Below are experts of layer 14 (counted from 0) of a mixture-of-experts language model. Rows are named up (a neuron's input weights, with its number) and show model dimensions 128-255. Each number is 500 + 50 x the weight over its row's rms, rounded and kept within 0 to 999. Numbers have three digits each.
Before each expert's rows: "comes after" lists some tokens at least twice as common just before its tokens as in all text. This comes from a sample of Wikipedia text that the model never trained on. Tokens count by the router's weight.

# expert 8
comes after: " the", " of", " in", " for", " a", " with"
up0:456486532467529556574432511515561491397500371561472513482426538508483398515516519445593478443474445491458482485357494509463575443521598534468521503490458532503474528556561531464529511491489483427459504525468535573582565511579479531480489518559519425540542426452546502463487466498460490479505531527488526450551478435398481536569479408542600484463518508416601436619599459573519465498561
up1:360487463435526561586461489553487476613455424508467480514512429428499558378543523476479467495489514497551573464502505556509488470378434433522486593516442592449540390418517506496471488465480428510581505411516511502510422461549437446444458550496535458506496381468499501415524534573510492542487549469448459480483506469567530470528541527572458526504486575524501550535529505540523453470461
up2:559462469630491615498465514497464574495517529516543555538556387534572539473467516443424446651531499519432558566470464537461389506535553473534588439568385511533492584504515426465522497491425483520548500503457498460459520515411624508448560482475488569515496482507538475596564517487530509543520480496489504419529402482597537442477562515541475534545490462526458541537563548550528545544513
up3:480594468472518486533495383645422574560478549547547520555576445579514517528498563495461578552466493504426410506552559485494537421566455532454478527489468483514446500487581547558531499475472574498468511414515493465414478485393488545484541412511497524480436572542564424555416437446418548445540417457494526441488512566558545496397523493501449456567458401548489545486475530422492494472528
up4:479490444597569426501481572423476470583538620408533506541568385463443545489447519625522465506482537421481490544539574560497455503543455574494478502462471472585493542475491521501503467431499595517496474522504501547491552415509520499466501558487432482616547457524453504490546497520461543486563443585498653540475469520615506551452465506479344513553480603558547576440561543500453422460390
up5:502534514497531473501617451500468497412528566449552587505500570476488561481558573501535484453569501500507497447387618556520529554516487550459426480487469506515418538571517489555529583501466517539578547547498625383540585506489493517568488513443425609478486513524471544498491559485504432491469575464566472500504447548507468531517565505527561528488592410465510499533551516434391468549526
up6:526549485484464493481544548531508430472524544444462534596521533556570532521539477524398532506492484552566622489519405432467485420491468506565564450487525428500437582456419483490469566446506452505497596460601492571472575445562426603514493485477495551463561484513583447469475566480471430548507411557513457515555586476500471559453481585442471543447555569520513478480482481519522471463480
up7:443428565592506508474484532444540612458524461379508458449562555468496478465411507546466503489626515363521541501550520552405572509458514466501490498443444507510503509482480579516573424528500513478520520558460439586574571404563515409495396500439516485522481539554532472482513505521435430473541514512430575488375584553467487483541462472518533415486550473570500473531587557494487442530464
up8:545437501494469471511513519537383460417457519529515559485537537528568455508474557532523485524498399507509565415425431599536558480640553457546558524449509541532463475556509519521524458489423468477540423466513535405525509625514487479501466405471457478491511470558521479607457481614481570554467608517467487474529511476401418606550605460467560487511526495539465582561461614402558534484487
up9:555432436509573428525498481448430486526492459538470561475519460444378430510509466483421481398493399491410489605428486549516459519613504447559484491530454556509478525547432470486528442439532454494517496525485535490528531485529600481522498480436452483498551471528556484452519493585493560513585467581532583584575460443467481418488489505539478579413434473453505459460442476514603532541520
up10:539476456539447526558494429454457465483504495513472515485558567475487540548518570420458614407546527374575556412492405383421511554580493492451544456413490471415511442521464531484521522548582503616492488422499570474489563604536445517538568522507576423409477452426477488503509509399515496476547407494527499496496466468448503507613427512590520474480511517595510568406519431545473436397428
up11:533482605482479482601508452548547485475481444378520542446505417507544634422471559469441497453535491576490546450529431407584511498441531545570426460513456511566405609551500510555538442460545570465428429445486532451521533524525466531490490497516547507467477540499486536449459504516536519514466521479513408503536602491486560490480476511423467492454557515530601469519516540451437498502562
up12:482578533531424459503476482530486564506547489502475469519566524500498523570546453497577487460392486459519551514511448630525549552556538498513505498466563441427427490470551464506505436521455517523483446535554548526471486453448511471522451599505485513578565447486581516423472601534600526560573449444499537525530570498515484547507452478489474402597481519479477560667546540538453545451506
up13:488492549467573500510529526497547526508517360451496439453566477501552554553453467489436518509471509505498493510416516536493501506510516516511481517508454550547601520552416457481456467476455578355537466483461468510477435508461483463471612462520443504437459465497566406471554529412460511557501444497476598486525449561480538496498501511506478584565403433509520538500568485332526494611481
up14:466565397403471533403481399547478583588521468461560559502574483463497530445580430465478521545545506533589370524477553440449325479449489459482420420491426468530526511494513518501483529461529532536490526464453494516449543472448533540544489431462488539426494527477523534529434436430480543437513589523463494504478469559486481534530539428449522371475488460520439563515459475477452503493488
up15:450583561469528492557457537529470463530476487450401548574502547458528602522521544494441459545497477512488532493586426494552511474458487509603468511538504542470400448496576516461485514390530426573507488498462429536506481472575455529469551385438489473553469484470566505526482545606430481567553452490502517496529553403487386419469513540468492622516516551474658432498410514585517496496560
up16:379422438578414539514605476520500506436511496432517488555356509521454429467458472490558411527497530517472554520530472511431519501496451482476535454493439494538536524429475571477535550513570527568542482546465507491416488486477494499532448513534508412452500491660591453430451527466477539562508493475518495449547500403423415523498449397500482487566510484458543620465368564497475489578408
up17:475483498420473492529573411538513501450499551477501508487430514572610489569458490457468537542429469501558495585408489565469485503531578507414537467437498534508582533469592400549599498431476467495471486514441420470414472458501510409486475497417551514473501506552483430548485475495525599506531460456480534518471441475557496498359430478512412482452543631551517513586507478466471457535529
up18:462388542576488540515516539485549516469492492391436537553507607521510531532372566438492550522529473489509592498529520441494520525557553571501576532438484493535478420564520493514444521514510517516461530600525508531501489543385420532522488509504595482547454535489518437486513489410570423579495395472488415494540441474504465527514479600532443459497542557491487637518549513594531635523509
up19:470501467541543467503484490568437522455464502515481439482598468507524479638436487550390414568555497491478549565475436489545385423463472408565515550440478398453478493383450502488459422611523545494452529500578530444480394512473463524506508531504530474567499530498522479427549534551493545499521475476450440427461509462517507440388470536487510460462529537456368534534507517557590424455442
up20:505412566478458531440474514484526499404581564507458470617444507490430518504486515551413466474473601548508538614474412497502478541455554511527459527596540498491534526522548447497526538394534483508541520518506504391561507511478478456415539380559476499469522596499524494476464586487503476403525530457455551431462479529523433580483519528433470463463459488409492518492551436523494442571498
up21:545542370455456502506531541547453506593438431479446401374532484473452532473454500496522526465531505539589489528527558450540408532512518498488416470415457531524508421539590548541485472539427387528457464539499521497567505479480518560512457496523541545488459445480457390447547387477538551479550455450595434541436483452421472505617485557568453520565565540439482511484471449539484553398506
up22:526588468494547550519492451391493468536446475488497567430478469529542571454490509498447473460493396569457528459556475526620544455479471397482566543589453419458451476524477474447526460499500386470432550490517502452513509427543533556416541569493487468472482484586509528486488482497554523416476525493466498397460500415500441495508404463456420466487575470565546536517614571539535522482598
up23:354528495455515614491508492484491493600481520481500449425484534483507541490497479501407500413465480642542543551507505511499523501427468403431453461429454484548424452493485490501547430442472511509535570532435492496554533471493526558504484535632457475533475537524544452420585589567454539487520513570494484542519351457513474466520424485457498538557461519419540533374499466455455484457523
up24:445537507588464473403487415504539513574523575574455527431565551483542465493479424453546466513469441477415486458475518485455466553430506537553512526513471471517491577427483456565607440497494452533417490506479468497423413581522451519477566528497422382579526552477551421485511427555518539617488415534499512443533514462457622520522474446486512483524464466471497507502486511424469432481521
up25:516556510465527463606518488511558409482463504469456496542505509505491573463501548519322454527461474479503488514567569565518535448504591477414525519581426537467416467383482536508538482540522519656465418482483629473572513483461459518528543508433532542467432480432415532464472584475509474511536446530581563460498509524467445512571508478442460590489562480486468507488545501477459459573525
up26:402480539514474483512412559447550535608445460489540477510577479577537552519624418488504461414504484502530430522556556505516539579455445530528563525535465527454443547441495601517497528551452632472465524538453579438434489525509493375510438559536474469452516461435549495427566474568504484554529537464503438509470416551413439506449512343585525476546552549560529525501443522505505509583523
up27:516441467391504417490451481583561415434480533534512556504522570462478476518486493511432504458595541523378425470552497542557554522504530569540507527432441437492494468429484447520446473541512448502498449600497472443487511466538469535467495616569540553595530536426453486489469550494484596536468480535477469389501457578601435508492476431542562437441484537442464584455528590508456459521447
up28:428485519467440482478478526447429421412584539530482528491505434530413484611532460536529496473571539433611480515588574542505495449561556471478496544546505448529537473458557479572485555541493431484519584579563483500560460475614505535497577542518558468429518417548424457527445545555448479486503477504422532498567563409463402489528538483567465496500464438479515448467516522548555507505427
up29:575496492516526480454461434446411470503514480489551498598557541480523551478498489454512466568563514513539506475572530422578443532550490503526570601637458436483529500520525616485517508432521549439521546498487424589501486375427501499449448558467473462431558419564516601481396462469543509503541481463525496537443507548466471489529542552474490478585479434465532470467494401459524491475405
up30:493538519466546488576521543544495517519500464469477472555453446456371440436485495535487464508539447414514469490510450442528606546490419457471457492390573470488568475543536519456523420491540415499531387378496564469476485536487525489510603488495486506506540423593477413496461523468400504505495526554506606489502509473461451505546534537435484455503487463498426464513536495513589329542468
up31:515487550550497506536576564566524489470601532474516445465539573514609408529563543430520447454467448464512455552566493483539523536563546537375481416497479484458411545450463428560505488516461391430509437546547420523462574532531461372475476456570468473498504416551556465561458477636474457556484530463520578517545503497477472534414585539527459527615532553578501494552478536551515562424584
up32:472418589527562506464526505518509527371403478498468524587472554522462543605536473531504558451550505490494483625592601449441466461587490508594467496463473470563533457541492519515518478560440545539473458425466533473554537634465443500476544551590407467520458554532513480568506526539548520621472482451566475610508467473491502441459532468475499550497517457431529524511514440488513632468442
up33:476450501526494512408472557531492506533509533470436582442534499580532501557492473458522533460509509552538530472471424395434614517515449542525523537533514577541562553492542382555555460517522411540409512553531461403545547628539531547560454509524498446590568634553476457445430454531543514546427491620490478523446506468484429558451448478516525498430521533442444537498455528526464527450559
up34:496480509497410545565560574518457562519460501510490521528501501468504571546465461508490495481539475513429452531535348489524566538423466646504521502424469474482493448510456554583480380517429479520474435474498453414545577503474539530467476614562499591523334477473413473545540539503483461513601583485454484427471435547487512574411575469491432473555483514462496457478466602475579429486560

# expert 4
comes after: " ", " |", "0", "1", "2", "3"
up0:450433501530454470499501516451433603574482470396548570509516514600405551431472571444435476475501475477560454551373531322475593481477501466513589539601534515489619460521552405457428447527528438489467464508528466474506563506449571522504532487529543497496445428480507556597504480550518431472521451463473456525555488607485493496404517458500492504479515456510529479510581445485523547545560
up1:399565589493475569576505458437554531408496467433541486532493536554481481491553477606510474373494403529483434535484533536445581522538317470509571622447442504489411433524459551550535506562467471585479468528584430495478505533478472496495475525481436444534489491493536531558385516525545486500482509487563512527475520527499501498476524487547518574577570500466492522560518435469515407532530
up2:526498525436577405432486567515473510431447494461586404519567377526528606545502451522497540545519587540520452541478469554495533469526383471558640519544571542477464583472541484483481569488571451517406458504495426419498485546536452543541491473624449486517447545563467480493547481472544512449470462506479535566489594531527433424434654428461469530657445530456488479542455507448551487469466
up3:534426460510433470481512547455511479384503540492468495493489463571496555554462549484520564552522422540463491461457549483551502444610495568426519511515508462520520434476493601489447539538458520512535511348549552500516516531509508533486480522547490443551488571435499591487510525484443490598607425454507507526553429543495553528515517506507542511452400535512541621458526558500558463512508
up4:435516474563529443590505545551478468512471429515484518479573529616451530503486521444630536420492559391499448475535524538527524539569418646499457535448485479603378472507520528511545541480511451481506500523443470549570527525393571465459381524559489407487509586483419438430491506576506495440567476505507522540455616496533530607534480484541518470506643565516488465522441559484498440480414
up5:451498499507463510527448518413476508507536507545609577590523452462398520411577549555483522450541442592580508570457492573547493504493511455535621462469615493572556470520419531426477479452466502430603542460514510567445486523636478531517534491553555502514442506545516528428478558610450431438384509417450613482492477547524524531527484573518529484460533477516440522533423436420468512507518
up6:467512426464575497533492475502427491534440478503498455516583501524443531480453460444488545480505514454477445492527536442554539568414424511483555450495496589476511476477543566528497491459533501484493474509438518465377476492500457376523568483600508416469482552571488512496525478481545414480494415566458412505560466537499517499486460524503559490485487479527515502527499515490409487359455
up7:488500542525499511425554472434424488459486551477496534478576501451518489443485461472414417564521532473570599471471512406488549425536479540534450489489417424456424538566430486501498546530446547474455498524514509432512592543483523537472506502520466497517531474433605481480520544477434588530574525499496587519489407453499524492530603464518470471560574561496534544584567561501420558626438
up8:523481504577569552503524560418570470422576507554442479433574455469482487477436488518506557477520489428512331402469512437440454528532496545519453435509420488444552454502416480490488553536424552450484531475561487461463557454512511555405536416459432546540478553570445433511406511452490497449482501514493513530521510534519592493428554454424486509533500521444517535407471466531452554484563
up9:547539605486507509545468527603502509505483505433644381643493558459445491400492585515493537499455443433459501536526552564549483508654557484578490517529417486515511554434444475526528488484438535449564534515532522560600419484467561528485565520535512483447528511604400515534452421556512519559420567521506544458621550463570443525550497456473508542474542511456524487529445463511521507467536
up10:508506479354464539558482490560474448541526479404494609507556522495569606552546515488489535544451468534509503455532479447539474560619482509511511562465464439568524451507448539500470472436486459410674579510477526515511480472463504504518452450530426536561469455456432493505631580500575473540377439509426486469405536515523555542481561483572498452547453482467553541528427557524513505509531
up11:624500528501505594374448462462543481541514467427440520517504489433489441534512538525503504480588495468564469510487468494601533546454516514509546592409543472434469426456481510479538475542543505530548567525540516578436402540487568623525516520436439443599488394472573423534428463449537526549481485537496448529506473579516547430543563510543418455563481457400436507516445534581463467516454
up12:506496428479446508492453469606541489559530532593409484499573460481506453545434401462526502445553451577481389512444569435522556541526506527423415462559556458546522534549485492558462508603452469490527544579450442483522490473559530439498524554456516496526445526523522399587462514531547475451519532582548471584475513467546531451463462507496475533540529526511574559459502462468517440591512
up13:520511395443436421443470542492494508523503527519505491546429568479552496560566469451475429561499431438488453484420443553492502545510492433446411523492484548577612483531484518482496587498462484567548570589531495454479424498546381583508446569582522533572479435483451495483527520490483437458393521498479520538520527448482592613460596485404499452502520463508487490530481537473486560460489
up14:504526523453494498445452468504460610497526532519618457441390484572495449521467492500485457427500533547456567577553592447509489487585450546542517558456459534475473464471447580491493512464382517423455500446520474440460518447465508550479476442566448507524473448522579514476612532539518438481533515540508544461500504454574504542446488525507546489456461432478488469501542390558508518513526
up15:563379571434548593446533500537567521488436498464529513555471559442568499466546524511556508476546613508580422480583516477557498460480456514471443484507454492472530489562557501502460489525457544469510501463519580540507529476505507449480492576497631447531467566497549479455493478485550482393483539496490373616484521508511514456433453591595515483481480478455453562505504501456573472453445
up16:623535520612513481538496541463534497474519563504560532482380493520533513570513520501478560470533508524585519472489556485493474499562473585499527569406492519415483419581549525568444477493480449414599552455528478606481475530493505537411548464453486547493489546518519492584473582526576550470432536476493464536524505490552472514454530489622542469531572589585449505451502548439450467529480
up17:504494533467531544557495488426502422402441496395524517543498383529550514430447524520492557550506545569473488478586497559530589517449383563562518533399498564497490474447465479551546511574420569443499501521420446426518452527446454482574595491582576551501427561471533461419503449576406506485526464491553543471502539546580576506513502565452479563508560440495540440528515453397477561466525
up18:492500419461498454492494515511530441466404431522453441554429444526519518481528494524421480515530517495512496521530441460488572576496483573490550340571576548448565508340490463484533537614559475499525499453449462478522550531408513483492523431511542584441507419544510455501506580537455408499515523497423533492576490605512514513535488415610561510503390539570523514531390453530538538487529
up19:531471505492472496514492526504414464473488540481473587488544486484459498496565485444506489532641482473575396569449442551497576475450499540612468522543529486510590446471563451496471517497566497457579487541487508548518524455455476544536536551519548456435413575536436557417496493492459446537564444501574489418550511463392519474406506391531517520534509421477466459391501465500473581453658
up20:491458470547538576510527469441459529596486410449509419593586538499470514472445452498453440392478521530555556467507500530426451466538498497582444477491369514494539537460489508487506448494471429605481507470532524487462436521486638527453523511548435504512464493539486531548504431630549500465627567397555504437453516550483499484464549495453425491466418544478478555482443543421500427590530
up21:526534417457479415603450505520425465632457548448492496516595551497568502504589376450475489590543453534473475588455548541475495512556564487625578464531502545485488452444493521447534445467451547501526487411522483450456495554609509601546472504491548460509440556504447480553470466456517490489530474558537421482530512476483496462510516408471499534537520507430511507529461578573488509429485
up22:433469503482509503480569510476452450492448401555586453434545516520383492442542531454517445548524550526530528475500468538480499521514573495483488541467445487471433604592538433534563453513539515468501478504497471574485474499531511560414491418614518579503456578480456475485451419500418545538471464569475485484558541409478516476502542479501501565535468479491518515457580488533483482514512
up23:481518503534493518478413512621502480525460432558471419533462474448568608539472424528474487559455491426476538559453445505558574473471554663462667457503545486459398512505434470469519467438447558476489495372560571491525475502472562478460551443516501481494500409604513448582553481574466472526525473513382513488471480541485434509516439548480446569489500421431446615479439589542543516534513
up24:498454561428482502373452529462504539494446477431455546523478401517512401458507507443529590425594387526559528490504482506509610518501518542472532385499533475565580513474511469481501540552508489547445529604550425448433472447435502454485511539503443511488555534519475453379479558478509465480478511497518460458477434488512542551490512459458475444436501623543522614500503520551409586516569
up25:477540435456514479487424518596435521525497509476460454530517568450517574557463493484540497550464433566487540515482580399491552490400547486580567496538424512612588393480457478452520469600556486491509493483475503497516458480518489489502495429446429446464465460556504455508613538549458520484505363489509471561402433473559394512432482479449597568431523510557424513433416514531507464502518
up26:630483543478464477453537526507554396497527550514511489486592516516462402409513488463488480439547408446510508546570581491597561485516472564538505621471543503548467490476418514480466460502539483468544510517539558483615534497484428388433523522575495507523500533526572496475589559463508541512564481450530604508483444458456463517517567454453432542598447479550584547481464454464457489422484
up27:514546530487544487486403499522565394570522522489594501443402473475582464519515407484455477497432536498506483544437469460470591498539457501535459440483510585534411494485451486454505317485457559466519462520562440559469538485534516527533474538556473557530537574528582428507491494547427495444488434468517536496544427515423508469501535498583569505495539617537512573534541459535414479552503
up28:476469479488461550463552446421411524568512519521607492453410511509523541364442478523470488597490588542503563463504514469484613403524529460422528474386482456427507519450495533489542483550511523428531521558509542458516459510493516433511351505448534478563504519612464529489414494554518547433561451412473540443510475458558505546494495567455501488532553509525449579512472511515518387491557
up29:466483444472484459438505422431415497491506547452546506495477480467451517459424419488545451491492433533487553516425470428478491681423448570502439538556492567463478440504511523560409550455591541501478438512461594496525545457474455409550489468497508442583477592518475429497563449506384525462481410486465453574555463494482519485472517552501615515444407515482578516526496532565588451555532
up30:480451563527592484466509481483541575481518542537574489529455500571515433531559567538538445513498498591483477486551546506464492493528435440522495447541463468522413498469542475521563477505546342520472520534385562472537518535505585589505474499590447424476457534469554463491481476548429444534534483422486558544510400511514448540486539489479571561505544525488498464505592462523517575581528
up31:560559510407541537571468515462509613532410493488530581546592490518522539539488527535466407422503440569409535485483494502484493519439425400564518478516490491469542495511581552549412478485500579471495620530455486412575496472477481465488594580450519520489520447498459562485516529469586497498460536445573476481592447478439505498586518453487419455535497470476515496478470430465485553445544
up32:533415484477491475476524583513509522425546440455555516526531544469518497508457550535555447550539436500504485468381551594479437477501420495480459494414502504549433482483527590547490440580485514453472618460470602510473530553470420466427550414535500535540458504493549436542471463547486452562491418479509573589523488508527540645603585543552469557441458464538506473530464532574511577472451
up33:462508570471475552525459539498480579518484439551502467472461515553488513455465541517538490520510445445500490522429461514554597494565448443547523495575437522470513352421546502633546512462521463503463470510543516462469517519472501583541477426479554483397548492522447391522516440517487587471529421556554453503514459492462416520419485576405513471496589460516424508503540574423638501504468
up34:528400415475467536575517524547412499607491413373455484490483489508526477507422540540556465499525563530539437560385559527433517505400481496480605542437422495581503447481545470410480512526434500481438469559573459423397519491539537510451509509563451400522542539521519615466488536504486525602513468514513546483595447545477527544507522511527483440600529449547526454560518454433475429570479

# expert 13
comes after: " ", " |", "|", ";", "°N", " |\n"
up0:587403479525521493465459531466479511472483527460506495523590495514457473482496484415522555430547451456523524389534540484533408535597584528565493402509496516431551543510482536502433454495547428514561479527558437568497424520515432537511575486459556393494588459560521513552498478547470578579457427516430450513524472522615531572512448548468498407490437539522491553527409513562490481441484
up1:402489539547582523469519468487494529522515512547468476452464406490506466517431552402526460549493538499432472472507467446601536513419432563528433437576433563489516508530510487458496485568481526391567439528595541456478557466548541476512568553557442546489381499571463511523445487496525479532477537524446572397463557536551526493473551550591510542441498544459568437573596462520518457418538
up2:541495553520505548521492442425417477548492475384454619501542489446484522472499442444509579498494402499440529482587430388534448472561476433531477497507502506496566409530406424539501444429512567511512537532468508490429531560511492497542459509535483579453442464442527471538484569530551548462405476455487434565498557453506530464515521411489546489507486393499465453527423517475566497487537
up3:559445519551493452469499477452461511464575517454504537541494565480509408425465450470493586614511498509625465393441510434455508554438445486470440508526515478610512400495529547465555400500482543608414482454464559485452517480477469515552487585480451544434510500529509568539543440484538527461486521501495476507530549491499526550450519510467557513571558405380446485508522519529528544476499
up4:528508495486526533450447528541489459511448560472461615490490584484525507457479493645456511489416508547495573551490527321548452496501545481499558516452512387426649456512538498563459550491505497502471424498392437524485469457489455498439483532542450538570415506475485476507510484471570521445480538475508508512437467565448471576520552497552495502453544584553579550466492575531524552504369
up5:504526454458422380491550500453426411377461387494514568514543451470479535558465581447502501460482553495451448501598468480531534505486519481389454499476521472479584443434435501535553505495476535504462517570509551588573452477677551568467526484486524463431481497541482446449468559427535487500505568519635582475460448561495565516553511473445448492563539442401522490542471572538441509521526
up6:421413490488491455508480466533523573495453476535473455534486548433424391526441420491485512543535501449589512504513555466501549521473479504488445454484494492447454575563342495607593533545507547467429533609599492427538528484480536519363432555438465547474524451493543506531479456506545437518473483473479584438496488466574485490403478554552499459514479571496478558606526581496567513468495
up7:524558460517477555441421595451526510513383559466507492495516422561548496428488576540505573429606554524480580523518594386549523447572496527521477425493505470425519445489549568517450566517463572545603455509455559502408539441510477436482446502513471488541489421412526557537523509453580515344504472483582510478517411423428535517605464493454430463406447435521473504418414523522600567492439
up8:441587567499483515395485543486553491555543477492397548469379525410534535493536573476498478520483542506479479475518517462458491432515432507528525467520531564410571456499526571528554453549429510582453562500466505548503484471475448553503458493459493601598528536426570583531528550449479547491361532556566511454562428549533537461564530493543555428545458453495456501474600620512527397452494
up9:522456554534532545484340518467476581544450491504542505483465529508503508491488487460485570415505536444541407550450462430483496397490558535540415490424429407502435462547515533496599482521439574568507443441476462526415511564608458425434501523514402480537526449470526490526550520468538543483556544518419527500447472492501647543478463464511437532574405514435600508469449428494553511473461
up10:513514591541548476457549415480432504419439534477467475546501517519491448486519480499452372450456469556460515430539589452468499516526490463505496476513483515479573511497593454517557427537443488511574458451483512488558460561468448550462506464599483436485564536456500411459502485471436513453478435507520446556393553452550496493527503457569615477487580544483409487476496488570571439532480
up11:462591545451578500487419407460602491496434423566572529486437540485439420555555501410420475407499567497470549471509487409492563518458383570524473476506434590472483588415485492559546566486510467515498525435519472514525533484549543487529484493518524450518506518498515543515520438518482530513542557373581464550501490481447541462431436496472574567516450446486476453445531511473555530560512
up12:518538539451548470650466516529466409447439478652479495473580524491549403463531529532421529530534482539484521442575470516443527566554494527538463451510440561467540463486450540606572448512491407406479550508447523511552538466493526437480470637476486416450416496530427471476418531498367468429462520413528484550418477527512554544523512496519545419495551469535508531416523444543467444448457
up13:484534485431500576482490525525438620535445565433547489490468518530463477482480562497456487564523598470457571389529447461491421457435476539618596492349459443466451436475485488449477590540494493501461493511453491485560513445518461510468512422664490569523520527453577515568456498498541480520540400463507493436447546476564462490420539482565512481490473477521419567473472536505489470512483
up14:430555397440558578499466469392564433545462383447499524469567496502530536437527505550586522447532546437471483492550510448547445536510457493456542504508519540469491451463450446540402485526519435477536586474516459495444400450521477515608597401559476568518569539444468471498516481442538507507507478441511457426496487463467503619586432457506533513496567499545432527396506468590496453527474
up15:437488482483514501566470532429596514574524549453535512496484445470490377492562550461523509531511499484460500494464448512574483523430499527547530459457461540465538495525580566469475474370505528377574391469550493469484592483441442485479583502454478452450449455504525462423523477461482539437553507470390403446573429494492507469449513499583535452490420488498508498497492493462489471525457
up16:595486462471428561473419496502531505539526476419466537467601412502429528485463448539497522485476547505516456500468446446625550516529444540554557570542474502496490552530538407535461505458619428483480462488380487520444406483558588513566413493459525567557546468472504487497486552506384428466559533491417516564516541470458551527414491419550538466531476502475569455550517520572489513477568
up17:533561566435588571475490478499483525490543448439523539450584491497417388443603532516531512518399514508499424469470514471579523364554536535471576546468549525538560530492564433525576467446465592486510407536413604431489410541530475562529406481542613547518563538483561479483562562472511545589490446602522469478484468460579496498478502512562558515423563508477591474418559529458520530471524
up18:503541525409524469576392601570565561475522539481525563482467560514594477445534528588372464443519494542456482423436473497520494458531533479464465596462466471471489469445400460431474541512558541565484576467432544533585445500532571500491515526477423527568489456568433484429508458555532499509561477556492443439498419515491597519471569496480541495521476474433561464616418529410441533482494
up19:470364511550502439540514534437548497569540477525538510500459574434463490496504535537514556469500481468523472455548491423559494505550497416517466543441437524512505576451382582605497487539436524509444588457488459462471436548494465514480523572460510464517528522402465402502524469548457464413549538512435468506496472481518511478557567564542528426503510497454506548538467468496479458539550
up20:552432494428530439488448467474518543385485417436428530449484568496533515483556489533562563483441457437570434373511558583501491510571535564383596538487475488459465516412502498527512489425484541498504445481433457553467463504472510464536437504500614465589491451506508493510612474556521487466424497556498398529474511561441541501492429540501453498455374510424482544455584465410477532424495
up21:377496497518465567477492536490505432494476447493545446461452472507493498431486597455537549484531433468510490468450525496429456505474510519539488525501452531473517457495506412493508506542511477489464567630485569511475417575518540530520452428539352429539522475565496510519408517500560510530503507533440538513501571514487479567550442542351549432460470477539492457475526392529578513520493
up22:567470544494521469392516375454537540520462503519438514525513401502482462534515506522510540452546424486520471421514454518529425585498491530521496495494454451437549455489572464484531501521492504497562550534514472489455501499549414497508340556574464461512552536508486402534471457565513525494475563517482495519432358491453560505490456435470517450494494562509508453509443399495524403486434
up23:488591507475536431529566543507510480456543496439467557525542484398497484497491415627515488528512486501445511512483467498511446543527478539442471589479491489498464400389517475491435462524484521502536450456525513406446524526570526415461540486552434361475480478515508523546438450453419470486539402511542529583496445470516435477490638498508478458457495537433512598514516479448559508463495
up24:576422525485500588583487513451561455413541572430506534440434577505462533509546521509535505528626467570485507526469428437552498539506558577498501517541525504521510536488463520537493470479445479494586489430508480431501569437623415423617559501448556508483485486504571445510452409418467449563425448570564576534495356481518527529508484567460507555528471547638512568546536487457501551500527
up25:508538461429489634472524561519511555601486565473585472468453512531489449443501519583531454577460515495461475514441580484569514542567503488477567485526510495514433544456429516474502509501533481526568478464484549493518464425487443583404495477513492426447454472483496488459377457489437453427592493526508484497540404533471440571609543493553443565515532482391551374426526478474482452454430
up26:594495470618410543578507546532446487526496558452450506495414509519423551560482491546481440429469395439585594548476452420487472511450433493501524451428495543563428488436461537425433465579522521462504437377454594588500492488473472470502506412446429533479491484487497446558455522400499493492572384495537530538470501587446549462409592484514525536431530505563565491508434446611436489496446
up27:527494502566508472537407522493533576528499446458470606421417461480576526396508523450477521334525510417505559441543447479465485419513531402518482473450446525536465534510565488494489490607504588537486384567560481471470532493606433429554515470472413516489441416545476557481417575604436482460484498481477511454509504478502526555516485460468457403540522593562541505502530483500516454430509
up28:461491482516557496478468548515467535535498487414562510500515515497522442563624478497473524419429613507520502592496528511501470395451573509518576470529534538536517442426522535349514448488463532542535467487561535474462529465534455581467493493455426575481442474585528572595595516543596486432572462429469544510493452544502467485500475400525521498528545459526529496517479516464576509451597
up29:530566415552573504505535554517443418452447464520515460570595447421513495523574517410501466389532504511599516520411376601387527555527511629537500457490493494512472478469503447569462448506524489475500550495506458555424548473510494422488501567544421527490415478630543429526546487474535493488499505585500485485436531556514460496506522469506481503465472412454596468523482509509531549563621
up30:571525502554436540545494465419535441551561523516506440464415530589539526509536505486461469475494508459471495406416420492504573556456476424420437550475542546536475522467533432514481435554556454456440503480576530560529413480431554480490570490548501559535434481538512363496374539480474527559502501462472542493565513517538554479467534540549509440512533509489465472500508509554446476541503
up31:511500503445537505525532492479493534435471537559487481493604437555456504383539449503491558472509476466564585424485467496431573395573393563499497467556395463450527520439477463539547569488486572525456555480550453415480435510516498541477559608489526442433495563561424492485582475484492484462500482472545563533556482482479537547528509504521478594561424462424564528445479502464509539466437
up32:489502499388493430471505516572526434499524505536486535452548547443526551529513511463504463507430463470505551452535545462456427542525571524485550563448487523564561515456505443438567454528582581491536445473585426484514462465536474474500510502439470474566610374522504473495598530557512520502484555531567398544468471409443391470471612446484564478400478541468474484537611455495474443562480
up33:467536530567502581443466511595511466531549598396535514422434489514435435461499621584421549473549431520411490433465404533495523535418488507586484530460570529510534473489436409564586430554505525525536500540473495501477566473604492506506478495484514513497510467456482441509382528454437603439475486542528526574578506513476419487484522553443499573573531535436398428345529452527476539442534
up34:525445449477497506512511449505448593499419548548490487516503483506560514508481507512560552567498478493552509514513433492560502482506454561509473499453552606475524504446459487415488426492630425650580577483530487518481510533516446564448492574397575473436467424475487515409562490548503462580435528572578408568558502582481559531437517498492570450566547516475489443524387433542461524491534